config = dict(
    n_layer=9,
    d_model=512,
    n_experts=40,
    experts_per_token=2,
    d_expert=128,
    d_shared_expert=256,
    activation='swiglu',
    moe_layers=[0, 1, 2, 3, 4, 5, 6, 7, 8],
    router_score='sigmoid',
    normalize_top_k=True,
    routed_scale=1.5,
    balance_loss=0.00204,
    balance_bias=False,
    router_bias=True,
    init_std_router=0.00648,
    lr_router=0.000278,
    vocab_size=50257,
    norm='rmsnorm',
    norm_eps=1e-05,
    tie_embeddings=False,
    optimizer='soap_variant',
    lr=0.00383,
    beta1=0.95,
    beta2=0.99,
    grad_clip=2.0,
    batch_tokens=[65536, 131072, 196608],
    seq_len=1024,
    train_tokens=462600000,
    steps=3775,
    dataset='wikipedia_en',
)
Below are experts of layer 2 (counted from 0) of a mixture-of-experts language model. Rows are named router (the router's row for the expert), down (a neuron's output weights, with its number) and show model dimensions 384-447. Each number is 128 + 32 x the weight over its row's rms, rounded and kept within 0 to 255.
After each expert's rows: a language model's description of what the expert responds to; "comes before" lists some tokens at least twice as common just after its tokens as in all text. This comes from a sample of Wikipedia text that the model never trained on. Tokens count by the router's weight.

# expert 14
router [198  68  98 172 192  85 147 109 155 173  88 150 134 171 181 179 175 143 173 111 124 128 145  99 145 137 166 150  98 138 120  41 145  61 127 149 120 137  98 132 153 165 160 146 160 144  79 119  88 176 137 148  78  96 136 149 120  91 134 120 142  81 119 185]
down0 [ 75 149  98 127 131 152 143 131 156 167 108  74 204 164 137 149 115 126 136  94  94 147 143 125 103 121 146 150 109 116 110 105 176 101 131 131 109 117 103  72 130  51 135 150  46 105 121 114 123 121 176 109  85 135  97 109 179 136  73  54 113 177 161 149]
down1 [102 116 147 129 114 129 149 108 118 142 143 101 116 136 150 118 130  73 115 139  85 140 112 174 145 135 108 125 150 173 107 184 101 166 143 189  85 211 125 149 145 165 146 144 116 125 137 136 165 145  52 100 140  80 156  98  79 119  96 129 131  56 187 147]
down2 [150 177  90 147 157  63 172  96 129 111 130 139  89 134 145 130  84 103 119 136 159 137 169 137 103 108 114 152 162  69  97  95  97 172 105 163 147 128 101 149 131 147 127 120 110 111 105  93 156 163  59  73 130 122 119 141 147 154 102 100 108 112 169 101]
down3 [129 115 158 140  79 128 106  84 107 115 126 136 211 169 130 145  85 134 118 155  98 131  98 143 136 175 126 165  96 113 162 107  87 102 110 142 144 190 123 134 123 100 144  95 107 150 177 121 112 117 149 144 141  73  85 141  98 145 139 187  75  99  50 122]
down4 [136 130  99 134  93 115 121 158 109 102 160  89 202 124 144 138  99 143 123  75 107  83 108 154 111 194 173 168 155 132 125 136 139 177 132 103 120 129  93  95 138 107 125 163  71 206 139 191 116 101 130 133 209 127 106 109 128 178 187 168 150 117 140 115]
down5 [126 219 129 130 167 148  95 149 157 101 169 174  83 117  88 164  71 102 202 117  97 139 165  89 195 148 124  73 155 115 151  79 163 103 180 176  77 132 109 103 120 137 143 153  88 182 141 118 109 168  87  79 129 121 157  96 166 164 124 102 146 116 129 130]
It responds to: Nouns and suffixes in tables. Content nouns (ransom, faith, employee) and name or word endings (ov, ism, ensis), plus spaces, digits and line breaks in tables.
comes before: "|", "-", "st", "3", " States", "%"

# expert 34
router [140  71 114 168 126  79 122  94 173 195  98 141  81 113 142 148 118 161 167 141 127 130 110 100 118 139 115 158 168  81  86  93 109 135 101 174 131 138 118  65  82 101 127 138 137 120  38  96  93 111 139  97  96 172  95 181 182  79 191 174 160 101 107 143]
down0 [168 123  69 133 165 118 116 168 157 140 144 124 115 178  98 120 153 145 191 154 161 148 112 141  85  99  59 114 142 159 113 133  80 152 151  71  98 213  85 140 163 146 117 131  91 153  86 184 145 155 115 179 119 102 104 160 135 109 136 100 128  84 123 118]
down1 [ 87 123 170 110 135 146 168 120 176 154 143 171 146 152 106 117 119  99  92 124 161 202 138 130 137 111 115 105 129 134  84 110 145 165 171 124 175 113  97 139 155 188 132 159 115 127 131 102 106  86  68 112 105 181 125 155  87 204 113 123  81 174 110  88]
down2 [ 93 132 127 101 161 153 119 153 146 144 166 113 136 190  82 160 109 134 120 108 141 143  95 127 114 139 160 182 153 130 111 116  74 130  55 140 143  43 183 116 140 135 129 160  95 139 144 132 107 136 145  95 143 131 149 170 128 144 151 156 146 118 134  74]
down3 [117 116 125 140 120 139 130 117 184 208 144  78 113 120 132 173  98 119  79 135 139 161 124 132  79 107 129 112  99 171 140 171 164 145 104  99 136 168 127  95  91 132 149  71 135 113  76  75 130 155 105 191 106 133 175 137 137 134 160 157 139 103 127 109]
down4 [ 98 169 138 165 117 115 158  43 172 169 189  96  96 111 106  56 130 105 153 160  98 161  92 112 133 115 122  81 147  88 169 163 170 148 127 126 106 173  85 110 125 156 137 110 152 135 153 159 162 160 129 196 146 107 220 143 112 132 155 135 110  90 121  86]
down5 [129  54  97 118 102 157 219 117 160 115 155 103  93 143 154  98 151  86 193 129 141 104 122  82 196 101 160 173 129 177  62 106 146  97 138 121 105 149 109 160 141 133 127 140 137 143 180 141 112 120 121 139 122 120 170  97 167 115 115  90  85 128 177 149]
It responds to: Abstract and plural nouns. Head nouns after the, a or his, often abstract or plural, such as service, work, information, capabilities, conflict.
comes before: " of", ",", ".", " and", " in", " to"

# expert 31
router [139 136  72 196 109 104 152 166 154 144 134 125 129 101  87 126 110  99 157  92 133 145 138 138 194 163 105  65 120 172 194 102  77 129 122  79 147 109 102  87 194  93 176 121  62 180 144 161 161 116  59  99 102 140 111 196 137 139  85 180 108 126  98 140]
down0 [157 147 134  92  50 134  99 169 135  29  67  82 110 130 148 116 151  97  92 111 131 117 209  99 140 103 173  15 101 131 145 140 110 115 185  96 118 137 163 151 125 163 157 135 114 154 156 156 144 141 119 101  52  78 139  91 118  91 179 142 122 158  98 102]
down1 [143 110 125  85 174  97 144 150 102 150 112 126 120  77 167 106  83 124 108 183 152  93 157 180 136 117 113 108 107 164 125 147  69  85  99 167 125 180 157 131 130 120 166 174 100 189 148  82 187 141  95 208 114 109  49  98 121 130  94 132 133 156 168 137]
down2 [112 103  68  73 124 122 195 170 179 136 162 126  73  86 129 132 102 222 153 105 112  70  74 161 220 119 143 117 139 146 142 111 160  84 105 130 109 167 134  95 145  90 151 122  85  56 164 120 162 106  60  99 212 131 131 161 124 135 129 114  88 168 126 137]
down3 [114 107 133  92 134 125  97  64 151 133 124 122 213 197 142 160 102 171  70  81 138  99 141 124 158 143 174 124 125 152 118 102 118 126  36 132 161 166 115 158 128 116 140 123  98 118 117 161 123 106 170 106 103 104 163 109  89 169 167 166  79 122 117 161]
down4 [ 96 163 141 168  62 169 148 105 118 163  89 118 126  91 113 116 113  97 133 170 109  95 137 203 153 133  99 120 158 145 149 149 116 142 146 188 169 156  93 154 131  88 129 153  83 148 175 168  95 123  52 130 127 108 171 196 172 119  78 161 108  68  80 161]
down5 [118 162 189 143 116 124  99 100 108 136 202 122 149 105 115 160 105 141 158 164 142 133 174  63 110 153 141 127 170 110  50 106  94 147  80 118 133 154  79 117 161 109 116  83 158  97 179  34 119 131  24 106 137 169  97 188 141 110 119  65 110 152 181 134]
It responds to: Year and number digits. Two-digit number pieces, chiefly the last half of years after 19 or 20, also dates, counts, ISBN parts.
comes before: " |", ",", "–", ".", "%", "0"

# expert 36
router [114 134 124 120 124  80 139 102 135 138 189 124  95 122 134 100 160 156 144  99 167 158 162 141 172 160  82 104 129 108 122 134 156 105 161  97  80 124 108 141  95 129  97 131 160 147  75 169 121 137 133  69 154 163 123 149 106 135 107 184 161 157 112 158]
down0 [111 129 151 150 146 191  84  82 165 154 145 132 184 104  93 142 117 112 144 120  95  62 119 103 197 109 161  59  96 116 115  98 150 119  92 154  90  94  75 120 108 188 179 170 157 136 115 166 127 114 119 137  82 170 127  83  96 113 134 144  76 138  69 149]
down1 [141 153  83 152 136  78 117 133  94  98 155 128 144 130 148 163 102 128  36  94  90 129 112 141 168 101  80 117 189 110  96  68 130  71 122 144 114  96 144 135 115 105 160 138 100 125 149 103  80 148 140 166 158 142 194 154 104 185 103 116 129 201 194 154]
down2 [151 188  66  99 119 158  99 155 151 188 149 146  70 105 189  52 181  93 157 105  97  60 129 110 175 130  98 105  81  91 169  87 103  78 153 118  90 148 126 186 104 117 110 130  98 123 144 126 113 180 119 128 153 119 130 127 139 166 126 100 112 135 192  81]
down3 [178 165 159 141 155 121  77 165 131 167  68 116 112 107 110 111 176  93 155 116 125 151 103  96 119 128 152 179  95 152 138 182 133 178 107 131 151 137  64 148 105 207  83 133 127 140 112 128 105 175 153 112 135 145 149 159 100 137 170 143 124 153 102 142]
down4 [101 164 150 161 155 112 101  97 148 140  84 146 121 112  64 144 190 146 169  94 118 135 144  62 121 125  59 112 146 102 137 119 112 108 178  91 113  94 128 147 158 108 161 160 128 111 126 164 146 113 169 113 204 157 134 180 135  93 140  89 135 125 122  96]
down5 [118 149 158 138 131  79 164 143 163 146  81 111  91 104 124 101 151 108 164 115  91  75  67 126 152 142 163 131 106  89  96 163 137 163 154 191 166 109 105 149 134  86 103 128  40 132 218 125 143  82 143 126  87 110 123  98  87  99 102 171  91 159  87 128]
It responds to: Leading year and number digits. First digit chunk of years and numbers, like 19 and 20 in 1989 or 2014, and day numbers in date ranges.
comes before: " |", ".", "–", ",", "th", "0"

# expert 9
router [ 93 131 153 142  91 133  57 144 112 136 142  93 153 123 119 144 208 115 167 140 159 143 210 135 152 172 140 115 168  84 131 108 185 168 200  73  94 127 135 147  80 153 111 133 115 112  19 154 110 114 149 101 167 128 119  95 140 130 175 181  74 135 150 118]
down0 [123 105 108  60 179 182 113 141 154 195 197  91  95 170 153 118 169 137 106  97 100 125 147 178 124 125 105 133 111 125 179 164 119  86 134 137 135  58  98 206  84 113 121 114 135 108 115  44 125 101  95 126 137  90 113  90 130 122 126 133 153  72 139 146]
down1 [149 206  91 136 182 145 155 128  87 135  63 177 122 121  84 166  76 101 150 111 137 112 125 151 132 168 101 137 193 149 101 157 120 107  98  95 148 151 139 125 102  43 126 133 178 108 114  68 125 111 115 137  73 179 141 126 128 173 190 159 126 170 113 117]
down2 [105 139 123 137 109  87 103 105 127  69 160 132 154 102 141  88 132  78 148 139 118 166 179 109 166 107  70 127 130 144 100  84  99 160  75 104  91  88 143  68 148 126 155 109 155 127 134 113  75 147  66  91  92 124 113 123  80 127 200  90 128  79 105 133]
down3 [131 138 152 128 138 140  65 116 144 105 129 131 119 137 127  82 143  86 113 119 120 141 120 110 179  88 137 138 135 137 127 145  92 112 137  85 192 120 135 142 174  58 124  66  79 129 144 165 110 115  66 112 193 142 135  82 171  87  90 127  74 106 125 134]
down4 [117 132 135 155 111 141 134  66 110 121 120 110  73 121 121 152 162  75  99 157 125  91  54 128 164 183 139 200 112 121  59 100 131  97 106 181  80  79 143  96  77 115 129 110 198 140 102 101 111 110 128 165 167  89 157 100 105 109 169 146  62 120 142 112]
down5 [125 135  91  90 134 171 131 149 173 167 137  60 150 132 130  80 114 163 135  94 109 135  94 150 149 155 210  81  99 179 125 158  78 115 160  99 133 105  92 143 113 142 118 162 161 127 126  59 133 161 148 135 181 124 151  91 109 153 123 125 123 142  88  51]
It responds to: Score dashes and numbers. En dashes, slashes, spaces and number pieces inside scores, ranges and dates in sports tables and stats, such as 92–87, 0–100%, 2022.
comes before: "19", "20", "1", "0", "2", "18"

# expert 17
router [ 94  47  79  96 162 116 124 181 151 158 107 143 158 127 155 141  92 120 157 138 145  96 124  80  97 177 167 188 142 123  99 132  99 106  82 144 133 152 120  97 111  99 148 169 140 166  79 123 119 127  90 127 108 154 110 119 104 124 135 135 153  96 114 166]
down0 [ 95 132 158  89 116  94 124 147 154  96 104 109 129 155 153 127  96 119 150 139  46 154 173 150 118 139 108 121 132 102 130 142 119 144 115 175  78  99 203  80 168 134  99 161  98 203 150 147  97  48 145 102 191 107 165  61  83 178 158 132  93 130 109 103]
down1 [128 164 145 148 138  37 112 173 171 100 187 147 109  82 151 105 184  44 121 153 172 172 100 149 146 155  89 114 165 100 108 132 135 103  89 176 147 178 145 130 138 111 109  95 153 136 162 181 116 109 136 150 156 147 148 136 157 108 109 112 108 139 154 151]
down2 [ 97 146 169 153 148  86 107 109 164 125 135 126 109 179 140 130 142 142 143  67 108 122 150 114 110 156 131  65 182  97 105 136 103 158 147 216 127 133 159 157 149  75 166 161  95  60 121 111 141 110 121  73 199 186  79 134 106  76 186 130 165  67 107 151]
down3 [130  87 124 215  98 108 102  77 146 116 120 109 101 130 146 172 107 145 105 146 128 153  88 157 108 145 148 108 126 145 108 126 161 119  40 122 129 117 201  95 134 139 119 167 110 157 127 151 141 132 129 113  75 162 121 131 241 135 179 119 121  85 133 132]
down4 [118 157 122 122  72 114 121 101  71 141 183 158  73 154 123 135 129 124 152 146 157 118 100 162 123 156 116 147 143 129 131 171  60 112 123 108 133 118 133 130 189  82  73 116  87 148 168 133 132 103 117 116  65 169 135 116 188  62 149 149 180 149 115  99]
down5 [121  36 144 135 146 155  37 120 129 116 102 119  96 115  99 184 142 118 153 113 104 141  96 159 127 171 143 152 113 107 128 131 128 132 121 156 136 173 179 103 189  98  88 151  95 136 144 118 181 133 180 165 104 123 189 178  62 148 114 170  86 106 134 102]
It responds to: Plural subjects and be-verbs. Auxiliary and copular verbs such as was, is, were, had, plus plural nouns and pronouns acting as subjects, such as girls, women, they.
comes before: " a", " of", " in", " were", " been", " and"